Weights of a small mixture-of-experts language model, trained from scratch on English Wikipedia: 12 layers.
Below are experts of layer 4 (counted from 0) of a mixture-of-experts language model. Rows are named router (the router's row for the expert), gate (a neuron's input weights, with its number), up (a neuron's input weights, with its number) and show model dimensions 0-63. Each number is 50 + 12 x the weight over its row's rms, rounded and kept within 0 to 99.
After each expert's rows: a language model's description of what the expert responds to. This comes from a sample of Wikipedia text that the model never trained on.

# expert 9
router:51 44 72 69 58 44 39 50 59 47 50 32 49 75 45 46 44 56 66 39 47 60 45 57 39 28 53 49 56 36 62 48 47 34 58 42 25 53 44 20 42 56 37 33 47 56 45 28 84 49 60 53 55 51 43 49 59 46 33 45 54 55 40 62
gate0:60 56 50 38 67 30 68 44 44 59 58 50 45 73 61 62 33 58 46 51 55 79 55 51 35 34 43 43 39 63 39 46 67 43 35 63 49 50 55 83 34 59 44 43 56 41 39 50 35 74 31 56 43 50 57 50 38 48 38 36 40 58 50 42
up0:43 27 44 33 56 63 77 59 30 37 48 60 47 66 50 30 36 40 46 39 38 37 40 63 35 46 60 53 54 49 44 58 57 46 30 59 58 37 54 50 34 33 61 16 54 55 26 33 52 49 49 63 49 45 24 59 44 63 50 70 36 40 36 48
gate1:39 62 30 45 46 33 41 55 50 40 28 61 51 55 55 53 54 48 55 33 51 40 35 42 48 45 38 53 45 38 72 51 24 51 80 30 51 60 69 58 59 61 81 53 65 58 45 52 51 67 59 52 43 40 60 50 56 47 66 61 67 48 50 48
up1:64 48 48 53 67 44 47 46 46 57 63 32 39 68 34 58 39 35 67 55 70 55 56 47 47 41 33 58 67 46 29 64 53 43 49 66 45 68 52 53 67 43 72 62 46 56 47 70 50 48 56 33 56 41 62 38 49 46 24 86 20 38 58 39
gate2:61 29 44 74 16 49 29 48 56 41 43 35 38 50 54 59 47 39 52 42 65 43 44 52 45 49 71 36 41 57 33 48 37 26 55 87 33 34 55 47 68 35 59 41 56 27 49 66 19 43 50 43 66 60 52 44 54 46 60 38 45 44 42 88
up2:90 47 51 51 55 62 58 46 47 60 69 43 45 40 58 74 49 45 51 43 52 48 52 36 57 49 44 60 66 60 41 51 65 48 62 56 45 50 25 54 58 43 40 57 28 44 47 47 48 31 44 28 44 52 37 32 55 37 59 42 26 34 51 55
gate3:56 65 65 38 66 50 33 41 51 40 52 55 58 62 61 56 45 67 56 43 41 49 41 48 56 76 53 54 50 69 54 72 66 58 45 55 43 33 55 82 28 26 65 54 42 50 59 46 47 55 58 58 50 50 64 41 64 59 38 60 50 63 47 63
up3:07 27 53 60 41 55 62 60 59 40 30 51 58 24 58 45 31 29 51 35 63 47 23 26 51 55 54 46 29 67 51 36 64 23 44 67 43 52 56 53 52 26 50 45 37 34 57 51 56 45 60 51 31 53 40 45 64 59 60 41 46 55 43 56
gate4:48 46 54 50 42 33 44 57 35 42 41 50 30 43 60 41 23 49 36 54 53 48 56 45 56 44 48 45 19 49 48 53 30 57 37 30 41 37 31 40 49 52 58 50 64 54 60 40 38 48 53 59 37 64 56 46 42 43 46 50 44 54 45 46
up4:51 40 58 40 52 68 51 65 35 44 46 43 51 51 50 69 49 46 69 46 35 54 63 63 26 38 51 41 55 58 60 55 45 41 56 33 69 65 27 33 49 38 46 50 56 48 53 50 48 48 55 52 51 41 45 40 68 44 55 49 56 69 69 47
gate5:56 36 59 57 50 71 41 53 44 50 56 41 39 45 45 49 58 32 48 62 24 61 51 49 55 45 29 54 57 54 41 60 54 71 30 50 19 65 56 08 37 70 38 50 32 70 51 40 60 65 43 32 64 43 49 33 50 44 57 61 61 51 56 49
up5:42 46 46 37 49 36 50 45 36 40 62 50 27 37 50 40 46 58 28 82 54 56 61 50 62 55 51 32 62 61 39 52 46 55 46 49 32 64 83 29 37 57 62 57 45 57 54 60 64 50 57 61 33 70 65 52 59 49 83 48 30 39 47 75
Description: Um and qu pieces

# expert 17
router:56 53 46 54 26 66 46 41 47 46 60 33 64 60 46 62 54 26 62 58 42 58 44 62 62 38 55 49 43 41 59 20 46 23 49 63 54 39 46 50 47 41 46 31 43 70 37 54 58 58 64 40 47 55 67 59 54 43 54 55 50 57 48 71
gate0:50 86 41 56 65 50 60 38 50 39 55 49 48 56 45 43 57 59 41 37 39 33 56 63 44 65 47 43 41 29 53 36 25 33 57 54 62 33 44 51 58 61 43 42 27 77 37 32 55 46 55 50 55 52 34 55 36 56 46 50 45 40 61 54
up0:61 47 67 71 39 64 41 76 41 46 51 38 66 60 44 55 52 53 44 51 57 47 54 37 64 40 45 28 55 46 34 39 45 26 56 38 62 53 48 45 36 40 69 38 43 47 64 34 65 55 50 62 34 45 47 62 56 47 30 30 53 47 69 41
gate1:46 53 53 32 70 36 69 48 49 43 40 66 52 66 37 47 56 54 56 57 57 62 61 51 72 57 60 76 60 39 70 33 41 38 47 48 42 47 35 36 33 59 47 74 75 43 40 47 60 63 55 36 54 54 64 50 64 49 67 35 26 35 67 56
up1:63 75 75 40 50 48 41 29 71 43 68 69 54 35 48 45 50 33 61 68 62 39 47 63 37 59 43 69 31 24 39 53 42 56 49 60 40 55 39 47 44 59 51 53 31 43 54 56 41 44 41 54 70 68 61 44 65 33 52 66 39 62 55 39
gate2:59 47 24 51 37 58 43 56 47 75 39 33 55 38 40 60 51 61 47 62 61 48 50 44 43 62 39 68 55 53 53 51 51 63 25 33 60 55 59 33 54 47 34 72 48 59 44 52 51 60 45 40 45 60 55 40 49 32 69 34 51 43 54 63
up2:37 37 44 73 49 33 52 51 49 37 46 42 61 47 40 53 46 19 47 67 35 54 52 44 55 68 50 47 50 30 39 37 68 60 46 57 71 58 49 78 35 47 62 34 68 58 50 54 51 36 50 60 53 58 52 58 53 71 55 51 63 66 56 62
gate3:64 52 37 59 34 52 67 41 61 56 52 42 51 59 42 61 39 48 37 56 73 43 44 46 18 55 26 67 49 52 36 39 44 45 64 61 64 64 55 50 51 45 52 73 44 70 42 74 61 46 61 78 72 40 51 48 32 46 43 58 23 49 44 45
up3:67 34 69 31 59 45 57 30 52 59 50 57 65 38 50 28 64 58 50 58 64 46 41 49 79 52 38 47 45 27 73 54 55 57 43 31 57 41 28 44 46 60 56 65 39 31 62 80 45 64 45 65 45 59 28 58 52 49 57 53 47 71 29 46
gate4:54 45 26 55 50 46 52 44 49 53 52 37 63 53 48 70 37 29 52 49 45 47 49 53 65 57 50 54 55 53 38 60 52 33 59 45 43 57 55 49 61 66 54 69 52 57 55 57 50 72 33 35 69 61 39 45 35 44 54 51 39 54 29 53
up4:34 50 40 50 29 41 55 50 36 46 53 36 50 37 62 52 47 58 44 51 64 70 58 42 54 44 63 40 46 40 61 55 52 26 65 32 38 54 62 35 67 53 49 42 48 59 32 66 63 72 64 62 60 49 63 44 55 34 49 58 58 56 36 40
gate5:52 33 75 42 44 55 42 43 53 40 42 62 58 40 28 57 64 61 49 37 41 42 46 57 59 63 33 34 56 58 60 40 35 49 62 57 61 72 65 39 46 44 40 45 58 52 41 57 44 33 40 57 59 56 53 38 43 43 52 54 67 60 67 36
up5:39 69 46 64 54 58 51 34 48 70 56 45 59 63 37 30 38 28 52 25 46 62 52 38 53 34 52 50 42 54 34 40 47 48 23 38 45 73 44 50 65 73 55 49 48 64 51 40 56 55 38 46 56 26 53 49 44 37 43 37 57 35 61 37
Description: Capital letters in abbreviations

# expert 16
router:67 55 52 43 33 65 46 33 56 54 43 41 76 61 58 47 64 47 53 32 72 36 50 76 58 32 59 64 63 71 41 42 54 48 61 66 49 33 34 55 37 43 78 53 52 44 44 74 80 33 62 38 62 64 50 60 34 65 55 36 65 70 42 58
gate0:40 60 59 39 71 41 65 55 42 18 54 13 75 52 62 69 43 26 43 53 28 41 42 66 38 68 69 45 33 53 45 44 68 65 58 57 43 45 60 47 38 23 63 51 60 59 43 47 52 50 65 50 50 57 67 33 56 57 39 55 50 58 46 38
up0:64 42 49 45 50 51 42 27 62 47 50 44 51 52 47 24 34 57 61 64 43 44 55 45 52 38 71 57 52 54 60 52 53 49 33 45 28 28 47 33 44 26 44 63 50 56 39 51 56 46 38 45 70 39 54 53 49 57 50 46 48 47 43 40
gate1:71 60 44 63 43 47 55 64 60 58 51 50 34 46 67 29 30 53 54 44 32 68 48 39 44 67 57 61 50 45 39 44 51 50 44 14 55 56 40 48 24 59 53 62 46 54 48 64 45 70 48 55 36 47 42 52 73 53 42 46 69 64 69 42
up1:38 39 67 50 66 62 50 49 53 43 47 62 43 63 59 55 48 58 33 49 40 51 46 48 53 44 54 66 55 51 34 56 37 41 53 61 71 44 61 79 58 41 72 45 36 33 62 49 56 44 58 39 40 67 49 46 40 46 40 54 59 48 60 29
gate2:25 48 77 34 20 52 46 48 32 60 58 36 66 64 55 43 46 49 36 40 42 42 39 59 65 33 70 51 48 65 52 61 62 45 52 63 47 67 50 43 17 49 64 34 27 42 60 50 55 36 35 45 39 47 48 54 76 52 48 59 58 70 62 29
up2:42 67 40 37 44 55 52 40 24 50 54 33 42 37 41 24 55 70 36 58 53 62 38 43 41 61 50 47 59 26 64 62 63 65 49 44 70 55 53 46 69 46 63 43 33 65 68 50 35 51 74 55 49 51 60 43 51 65 45 45 43 50 41 69
gate3:37 45 60 55 59 66 43 54 57 33 45 47 28 61 61 55 52 48 52 49 45 47 35 41 43 54 48 36 71 64 79 46 50 51 55 40 42 47 29 33 53 47 40 57 84 41 29 41 43 14 27 51 50 52 67 55 42 54 56 58 36 45 56 60
up3:50 54 52 43 51 37 47 45 63 48 58 56 51 55 37 51 44 52 21 71 41 64 54 37 57 74 55 54 63 32 51 44 54 28 52 61 41 60 28 52 47 37 60 42 62 44 54 37 38 41 49 52 58 45 80 48 43 37 46 62 45 64 42 59
gate4:65 69 73 27 29 36 57 27 52 45 43 49 48 54 47 44 60 57 68 49 48 51 31 54 58 38 49 57 39 61 49 47 54 52 72 60 50 38 42 61 73 72 54 51 63 36 39 56 66 15 45 63 60 55 71 40 50 36 44 50 34 44 38 78
up4:46 50 32 33 50 40 47 45 46 77 44 45 48 57 48 84 74 58 48 28 37 44 71 46 56 55 28 41 39 59 51 51 66 50 38 60 52 42 52 48 40 61 56 42 52 35 47 36 41 52 66 42 53 55 35 61 59 35 42 47 29 58 43 50
gate5:68 65 50 79 63 33 62 37 28 56 65 79 52 48 40 45 61 39 49 64 48 47 49 38 51 52 63 38 34 57 56 33 45 42 51 55 57 52 53 61 45 53 46 47 57 35 50 64 51 79 57 39 57 42 66 41 47 23 59 64 26 59 51 72
up5:46 49 45 40 72 47 35 38 49 65 63 58 65 31 44 54 62 45 51 55 30 53 46 35 60 26 61 55 41 51 53 62 43 50 45 69 66 46 34 65 68 64 40 45 46 31 55 41 45 48 48 48 43 58 63 59 52 50 74 43 50 58 82 40
Description: Numbers and units

# expert 19
router:42 56 57 67 38 58 39 41 79 70 54 46 61 64 51 50 60 36 52 49 36 83 58 67 52 51 56 58 74 31 46 32 40 54 39 61 29 56 47 42 31 48 39 48 32 64 49 40 57 48 54 57 55 67 58 39 64 57 44 68 44 34 48 38
gate0:55 49 51 53 26 68 52 55 40 71 57 59 42 61 76 47 47 22 63 61 65 63 36 45 64 48 64 54 76 43 55 53 42 58 39 50 52 62 52 53 41 61 53 71 54 21 25 39 51 45 44 48 39 47 49 75 75 55 58 42 53 42 53 15
up0:60 49 78 45 48 60 32 52 59 58 48 39 55 38 52 47 43 55 60 50 57 61 41 37 55 59 63 58 76 40 45 41 70 41 43 44 40 43 41 31 48 41 51 60 42 60 68 66 59 50 55 58 52 20 60 40 57 36 56 52 48 35 51 40
gate1:56 55 50 29 34 52 59 37 34 54 61 58 44 49 26 64 43 41 38 50 24 42 42 32 49 52 65 53 49 55 46 19 73 40 63 53 40 52 54 57 44 34 49 54 65 46 42 41 18 46 41 52 52 43 61 60 36 66 43 51 31 49 51 57
up1:43 31 67 60 59 63 34 24 46 52 62 42 42 41 49 66 62 51 82 40 50 70 40 59 72 72 51 40 36 46 68 53 53 52 72 52 31 49 55 65 61 38 38 54 47 41 30 64 28 54 25 31 40 57 64 59 39 33 36 40 58 52 63 37
gate2:65 63 44 40 78 60 40 63 53 72 71 45 37 52 38 48 51 49 51 30 65 55 52 33 62 38 47 43 49 33 43 43 56 46 47 76 53 60 62 66 57 52 46 58 52 61 53 42 24 37 40 56 61 56 38 52 52 53 63 45 53 45 32 48
up2:52 40 52 52 51 48 59 51 42 41 55 45 46 44 58 63 71 54 58 44 44 53 51 19 51 53 36 69 53 67 41 65 39 29 60 67 50 49 51 47 33 47 74 33 53 49 54 49 38 34 34 61 60 62 59 43 70 44 47 49 65 42 64 42
gate3:26 44 66 26 53 47 55 58 30 27 42 41 43 52 72 39 49 63 41 45 50 69 57 42 53 43 57 53 57 52 60 65 46 30 56 45 51 61 33 50 58 51 58 60 57 34 34 45 63 69 44 36 56 69 55 41 48 65 42 46 45 55 51 38
up3:51 58 26 34 68 44 35 62 52 36 67 47 36 53 42 74 62 42 53 39 54 58 82 60 52 42 37 80 31 51 67 47 48 57 48 46 44 52 45 50 47 58 66 58 71 58 46 44 35 45 69 62 77 54 56 49 46 39 62 33 64 52 62 81
gate4:46 38 58 41 64 40 58 50 68 49 26 39 48 64 61 60 41 49 37 60 60 54 59 32 47 40 65 48 44 64 48 41 75 51 42 62 71 53 47 45 49 33 44 58 39 40 54 58 61 23 62 40 27 49 57 63 54 40 50 53 71 62 45 50
up4:66 51 64 37 63 48 57 65 43 40 53 53 45 50 48 58 42 50 69 30 63 55 71 43 55 26 52 41 42 47 35 40 64 44 36 62 53 57 54 53 61 59 37 45 65 56 57 54 40 68 26 42 57 30 31 59 57 52 55 47 61 29 67 64
gate5:40 55 63 35 59 45 65 49 57 37 26 48 33 46 54 43 57 21 49 56 55 57 64 64 49 51 65 55 53 52 67 57 64 45 43 38 51 23 31 33 40 51 63 45 45 62 59 44 66 49 56 42 47 62 49 47 41 22 41 59 36 33 77 28
up5:32 40 45 54 45 69 70 30 73 62 42 46 38 23 42 40 40 37 41 54 43 68 38 51 69 42 43 50 66 48 46 54 55 28 25 44 56 47 54 30 32 57 60 58 54 44 42 47 48 52 48 59 67 42 37 46 55 45 42 46 68 53 70 51
Description: Final vowels, foreign names

# expert 13
router:57 57 50 57 55 54 39 56 42 80 59 41 60 70 56 39 61 61 61 45 57 54 44 63 60 64 44 30 51 38 50 37 55 50 46 41 43 53 50 42 29 41 57 55 56 31 47 49 61 49 55 29 37 58 66 55 34 43 40 37 51 31 56 53
gate0:37 73 58 45 49 56 60 72 41 39 27 55 66 60 51 44 33 38 56 49 37 48 49 44 48 66 59 49 62 49 51 47 46 60 42 63 56 45 52 60 58 75 34 65 47 58 52 56 43 40 65 42 35 59 43 63 50 63 41 52 41 73 48 43
up0:41 45 32 68 57 46 61 53 46 44 60 63 62 32 55 60 68 46 49 23 36 51 61 44 45 40 53 70 54 65 33 55 69 51 74 53 43 39 59 60 38 65 72 70 39 58 20 54 51 36 45 63 61 53 74 41 36 51 52 53 61 45 52 41
gate1:56 41 65 48 42 27 41 41 42 55 43 47 64 50 57 59 33 63 46 36 67 60 48 46 52 40 39 45 52 49 51 79 36 33 64 50 61 44 38 49 56 49 35 56 60 81 34 53 52 72 58 59 50 23 46 53 58 50 26 40 62 51 54 56
up1:55 31 27 59 54 53 44 63 67 50 47 55 36 54 71 32 57 43 47 62 65 62 58 60 41 35 64 70 59 84 67 41 67 46 52 59 37 46 66 44 57 45 51 46 37 30 57 37 60 40 33 56 43 54 48 34 69 53 65 63 36 61 47 47
gate2:46 64 64 33 53 55 83 46 61 50 58 54 54 45 29 35 58 34 48 73 53 30 57 46 42 30 54 51 47 56 50 35 52 51 60 62 34 37 69 43 41 58 54 42 34 77 39 58 32 43 62 43 31 52 45 48 42 36 40 60 55 55 40 67
up2:33 36 24 46 55 48 38 29 65 49 57 47 48 46 27 40 49 54 58 43 54 47 47 41 65 45 86 44 55 57 64 64 46 49 54 42 76 27 44 18 43 49 72 73 42 42 63 40 56 61 59 55 59 62 62 52 46 40 43 46 55 65 85 65
gate3:62 68 64 37 54 46 59 63 58 60 39 67 50 67 46 55 53 54 59 45 46 47 55 51 53 40 63 38 58 63 60 58 69 38 36 39 68 39 56 48 61 56 40 57 50 49 38 62 49 46 30 44 64 63 30 52 43 51 49 68 68 47 47 58
up3:55 41 42 67 63 37 21 66 34 50 45 68 36 64 42 54 84 65 53 45 30 48 45 49 36 51 53 60 67 43 57 52 69 30 45 36 70 70 46 66 32 50 50 67 65 42 49 52 30 49 38 46 49 43 64 60 53 59 50 53 65 44 39 40
gate4:34 55 48 63 59 59 53 65 35 43 61 53 51 49 46 36 74 34 88 75 59 70 71 44 39 63 40 55 63 44 38 51 61 18 40 42 43 35 58 59 61 43 48 49 35 51 50 28 49 45 54 54 70 30 36 76 38 51 59 47 65 89 41 51
up4:60 55 32 61 45 54 58 55 37 60 48 56 36 55 57 57 43 56 57 55 73 52 64 14 35 48 48 60 42 49 53 53 50 42 55 71 44 58 52 63 53 37 44 60 40 19 61 37 72 48 48 31 56 60 35 48 67 39 40 63 49 55 38 71
gate5:72 53 40 41 34 25 50 50 41 54 60 43 52 65 47 58 42 43 58 47 65 47 48 51 50 60 44 27 57 50 58 52 77 47 47 43 39 76 53 48 41 44 50 54 61 24 65 68 48 36 65 34 33 51 66 41 63 52 67 65 54 42 30 63
up5:62 65 62 46 50 54 61 59 47 37 44 33 42 39 64 61 35 65 46 45 69 47 24 69 38 49 38 34 61 66 58 59 37 65 27 52 43 38 41 62 45 43 52 51 42 33 29 65 50 39 46 35 47 58 42 30 51 52 37 53 43 26 62 41
Description: L-initial letters

# expert 23
router:46 37 53 59 45 58 50 30 54 64 56 28 85 64 45 54 62 53 55 41 36 53 55 67 47 37 48 39 47 36 27 53 28 53 51 56 61 34 36 54 32 45 71 46 46 60 52 50 62 54 25 52 56 48 33 50 72 44 45 46 64 71 42 40
gate0:22 40 72 46 53 35 40 57 59 60 58 65 47 44 61 75 38 29 73 42 51 60 57 55 44 53 53 63 78 69 50 39 65 64 52 53 64 69 44 50 48 39 36 42 56 53 47 70 42 40 79 68 54 51 61 58 62 47 65 53 57 65 50 51
up0:47 52 38 81 57 22 63 34 32 66 30 55 55 49 17 37 51 51 46 52 54 50 58 48 34 35 30 29 39 48 42 29 58 57 30 51 28 60 67 61 54 36 37 53 43 50 16 36 74 69 70 36 41 50 43 45 46 35 45 72 58 40 52 37
gate1:41 48 50 36 60 57 65 52 50 45 65 43 43 40 43 34 48 55 67 56 63 54 45 34 55 37 56 52 43 52 42 45 58 46 73 62 59 55 53 44 45 57 66 52 63 33 40 41 53 65 50 62 59 41 47 57 24 36 57 50 51 37 64 46
up1:50 45 52 44 59 37 42 55 54 63 54 37 37 46 59 47 83 43 61 24 26 57 45 50 68 34 42 43 23 60 56 57 48 48 36 51 80 46 65 52 55 54 61 78 43 42 55 49 46 52 52 37 58 45 28 50 35 42 44 44 55 49 63 49
gate2:50 57 51 53 61 63 60 48 46 57 39 49 65 51 62 63 61 53 67 69 45 42 71 33 58 42 57 46 67 45 68 54 55 45 40 75 46 59 27 57 44 45 63 63 52 50 43 44 79 73 44 40 52 47 15 56 41 46 43 39 54 55 45 78
up2:63 58 40 56 65 28 19 45 34 57 42 46 31 47 47 36 38 34 33 45 58 56 50 31 56 69 45 45 37 72 51 78 43 48 24 51 65 23 46 44 62 55 54 47 60 39 39 39 55 41 53 58 52 77 26 42 58 44 49 63 69 54 47 61
gate3:49 44 61 53 46 59 46 57 59 43 53 39 44 57 50 59 76 65 39 52 70 66 65 58 48 46 56 43 59 39 42 31 49 56 64 41 53 47 82 46 49 43 70 47 53 41 48 45 46 57 52 60 58 52 45 48 36 54 55 40 48 45 34 61
up3:42 57 25 63 51 17 57 49 53 65 56 68 71 63 28 43 54 63 45 22 41 40 50 51 50 36 39 44 48 43 50 41 69 56 54 56 87 68 18 58 35 48 35 52 43 52 60 49 36 55 28 39 40 42 24 52 46 35 45 47 41 50 64 23
gate4:42 51 50 42 42 65 55 42 43 61 42 45 65 37 48 45 42 56 64 46 47 64 60 65 50 54 57 48 42 61 56 63 69 34 38 45 42 40 50 61 62 18 38 22 58 30 32 50 25 50 34 67 46 35 43 39 77 45 45 59 42 59 29 51
up4:33 52 37 50 61 42 58 50 53 44 52 36 38 52 54 46 55 70 50 65 46 58 25 51 38 55 48 41 53 37 62 37 59 51 47 49 44 67 67 34 67 27 44 59 55 28 41 47 27 44 53 66 45 57 51 56 50 52 55 53 40 20 39 51
gate5:46 50 56 44 48 59 41 54 49 40 62 55 57 38 31 59 35 60 66 65 50 62 34 44 42 47 64 32 49 54 63 66 55 50 61 60 43 16 28 58 59 46 52 18 55 48 49 72 48 46 50 65 75 61 34 56 41 55 32 29 37 45 63 45
up5:41 45 67 61 67 47 66 32 50 55 54 49 46 62 34 61 53 66 48 66 48 51 47 35 41 26 53 55 65 33 40 57 46 48 36 67 52 42 54 73 38 56 52 51 60 59 32 67 57 40 42 24 61 25 84 38 56 67 63 63 62 44 21 53
Description: Auxiliary and linking verbs

# expert 28
router:51 40 62 67 46 55 48 28 59 63 61 50 59 85 56 57 51 51 41 34 55 54 58 74 42 41 61 27 67 44 33 49 31 28 54 50 52 50 43 53 38 61 53 67 38 63 54 40 58 44 69 58 48 49 66 69 50 31 38 24 71 40 17 36
gate0:62 58 66 64 30 59 49 55 60 55 68 58 54 58 47 56 54 41 52 37 44 65 31 50 40 40 57 40 67 27 52 22 45 33 43 32 54 77 40 38 28 62 62 58 29 53 59 59 52 73 53 58 44 46 45 38 58 44 52 66 45 53 24 40
up0:34 34 57 58 41 74 46 43 60 41 51 46 34 54 47 47 36 50 57 59 71 59 52 29 53 69 45 61 51 34 72 76 45 47 53 50 29 60 35 52 61 50 54 40 65 88 52 47 37 65 34 41 34 45 50 51 50 85 32 48 62 38 36 50
gate1:59 64 77 52 60 48 40 52 45 48 58 42 64 40 55 71 48 30 51 48 55 75 29 55 56 50 37 49 54 40 46 57 48 49 62 64 44 46 18 33 52 52 49 29 58 47 65 51 46 71 60 51 46 59 64 50 51 45 24 42 73 33 29 39
up1:58 53 41 59 43 31 64 58 53 44 51 43 48 40 56 55 45 51 53 69 24 56 39 51 50 62 51 51 37 39 77 23 35 56 64 70 38 39 52 34 25 44 63 55 76 66 71 56 75 54 36 59 57 22 57 51 47 71 39 58 47 77 38 56
gate2:47 39 50 65 60 57 64 61 58 69 54 53 67 75 58 63 51 50 48 54 30 45 67 60 37 56 73 55 44 65 37 48 77 48 66 50 60 46 44 37 54 46 50 59 46 48 46 32 60 51 57 50 42 57 37 61 57 35 48 41 48 50 27 65
up2:46 57 57 44 55 42 42 59 46 55 44 63 46 50 53 68 56 32 36 62 42 57 37 44 55 29 78 55 50 55 41 51 58 44 37 60 26 48 42 26 55 26 59 75 41 43 50 57 45 44 41 63 42 52 53 35 56 48 29 47 57 37 42 45
gate3:44 19 30 68 37 46 52 55 55 45 69 54 69 53 49 49 37 52 57 37 45 40 43 37 60 68 40 52 40 47 70 28 37 42 44 44 32 54 42 28 71 67 43 44 44 51 39 72 48 36 60 46 31 36 67 47 40 50 43 40 56 32 64 58
up3:45 41 51 40 39 44 37 62 45 47 66 75 60 50 55 34 42 55 39 77 21 64 33 39 48 61 65 67 56 49 68 54 56 48 56 48 47 45 67 47 54 48 57 43 45 58 47 34 46 70 51 56 44 60 50 57 53 53 45 40 68 47 28 62
gate4:55 33 49 48 57 66 79 46 41 39 63 48 35 42 38 47 43 37 64 48 58 56 48 61 47 43 62 62 56 18 66 52 41 47 53 55 59 41 54 49 22 52 48 56 42 55 48 41 49 50 42 59 52 53 57 32 43 48 33 51 42 72 43 46
up4:37 59 62 46 68 39 70 42 62 72 30 41 49 63 56 44 49 50 37 72 30 32 52 50 46 45 49 51 36 64 49 47 39 33 73 50 60 31 30 61 68 35 53 58 56 69 59 44 58 29 62 67 34 42 55 34 59 40 57 17 39 72 41 65
gate5:39 57 22 47 81 81 42 54 62 54 48 45 28 36 56 49 42 45 63 60 28 60 46 51 49 56 35 50 30 86 34 44 34 76 61 36 51 58 45 42 39 55 19 40 30 64 54 69 40 57 58 29 67 46 66 38 36 57 41 35 65 39 62 53
up5:59 47 61 59 35 39 58 35 52 38 68 44 49 72 37 51 65 52 53 60 49 63 56 54 44 28 53 60 49 57 33 61 50 62 40 57 38 58 46 35 38 33 55 58 71 41 60 41 60 56 76 65 68 51 44 35 46 38 65 39 42 43 61 41
Description: Table cell pipes

# expert 3
router:49 53 60 52 47 53 57 19 54 57 68 32 43 51 43 51 68 35 55 68 60 44 42 41 56 51 69 35 73 26 46 40 33 53 54 59 21 56 46 46 37 51 53 60 45 42 43 58 81 47 30 44 55 70 68 50 47 45 53 39 46 40 26 56
gate0:71 47 69 63 33 59 62 58 41 69 46 84 44 47 63 57 44 53 44 41 54 58 42 66 64 46 57 46 52 43 48 36 36 52 58 62 45 58 23 29 60 42 64 41 36 39 66 48 46 49 55 58 50 35 39 68 56 55 34 42 34 44 31 42
up0:50 58 44 56 48 51 64 50 48 51 44 45 50 56 53 55 47 64 37 44 58 42 47 40 61 43 34 71 25 46 35 51 59 57 66 60 73 62 46 45 53 47 57 59 64 54 45 43 29 51 55 37 83 57 69 46 51 69 59 29 42 38 69 42
gate1:44 63 30 41 61 46 32 50 57 48 73 47 60 43 61 52 47 43 17 56 66 51 48 50 66 34 57 42 54 44 64 76 62 42 25 43 30 59 45 40 40 49 62 52 73 66 52 61 69 41 57 63 37 56 52 61 50 71 58 31 55 54 56 41
up1:61 57 46 57 54 57 53 45 72 54 58 42 52 61 59 58 32 30 43 47 45 64 67 49 47 28 59 65 52 42 43 58 53 75 75 46 72 46 59 60 59 48 68 54 47 59 43 49 28 24 52 68 48 51 54 53 65 45 48 38 31 68 62 33
gate2:50 68 70 54 69 55 37 41 61 55 51 49 59 28 40 64 71 22 50 63 58 44 49 50 46 43 59 54 27 72 57 60 40 22 41 64 50 46 56 70 52 58 68 49 70 62 42 45 50 30 56 51 29 38 24 49 51 62 31 52 43 23 46 50
up2:41 45 42 58 60 42 62 58 48 40 43 36 42 72 38 24 41 61 40 58 39 48 52 28 67 69 29 56 57 35 52 43 40 34 72 46 38 50 60 39 61 49 36 69 55 35 60 82 55 64 51 61 39 55 38 35 48 58 42 63 44 46 40 45
gate3:30 30 70 54 51 45 43 59 57 77 38 60 45 45 63 56 62 43 60 43 67 42 43 63 47 36 32 40 56 51 30 32 38 53 58 57 30 78 45 40 57 64 56 57 19 37 60 30 43 30 61 46 67 59 61 61 59 65 40 50 53 41 71 57
up3:29 65 45 54 40 53 54 45 45 41 59 63 55 43 47 60 49 38 56 52 43 55 23 50 54 38 52 60 67 35 42 53 27 47 45 26 51 58 56 67 46 42 48 43 74 26 36 60 72 32 36 39 60 43 69 56 52 28 51 53 63 22 35 53
gate4:27 65 47 60 42 38 44 43 65 55 38 47 68 52 45 56 50 72 56 43 45 43 78 52 45 64 60 56 36 45 41 71 54 58 63 34 50 51 46 53 40 42 76 66 66 57 46 56 45 60 42 68 59 38 68 46 49 48 59 48 57 29 42 51
up4:59 61 44 55 35 51 52 38 60 32 40 45 31 54 43 60 59 65 72 63 42 49 37 61 52 48 55 48 66 47 58 49 48 64 52 75 68 54 21 73 46 46 51 46 54 35 46 47 44 59 48 34 37 55 63 57 44 24 39 57 60 58 37 37
gate5:49 43 31 44 38 61 62 57 56 54 24 52 56 35 51 50 46 34 52 57 47 61 34 35 55 39 61 51 65 48 44 39 46 81 41 72 25 52 56 45 49 65 33 29 40 43 39 57 55 26 58 55 06 40 64 48 40 32 41 56 61 75 47 49
up5:70 48 36 57 40 60 40 61 38 52 37 41 54 83 48 52 55 47 52 45 47 53 48 33 45 60 43 48 48 64 62 49 61 61 29 48 45 49 53 32 22 49 46 32 34 47 64 51 51 48 55 72 34 29 42 63 45 32 19 55 58 49 56 70
Description: Prepositions after verbs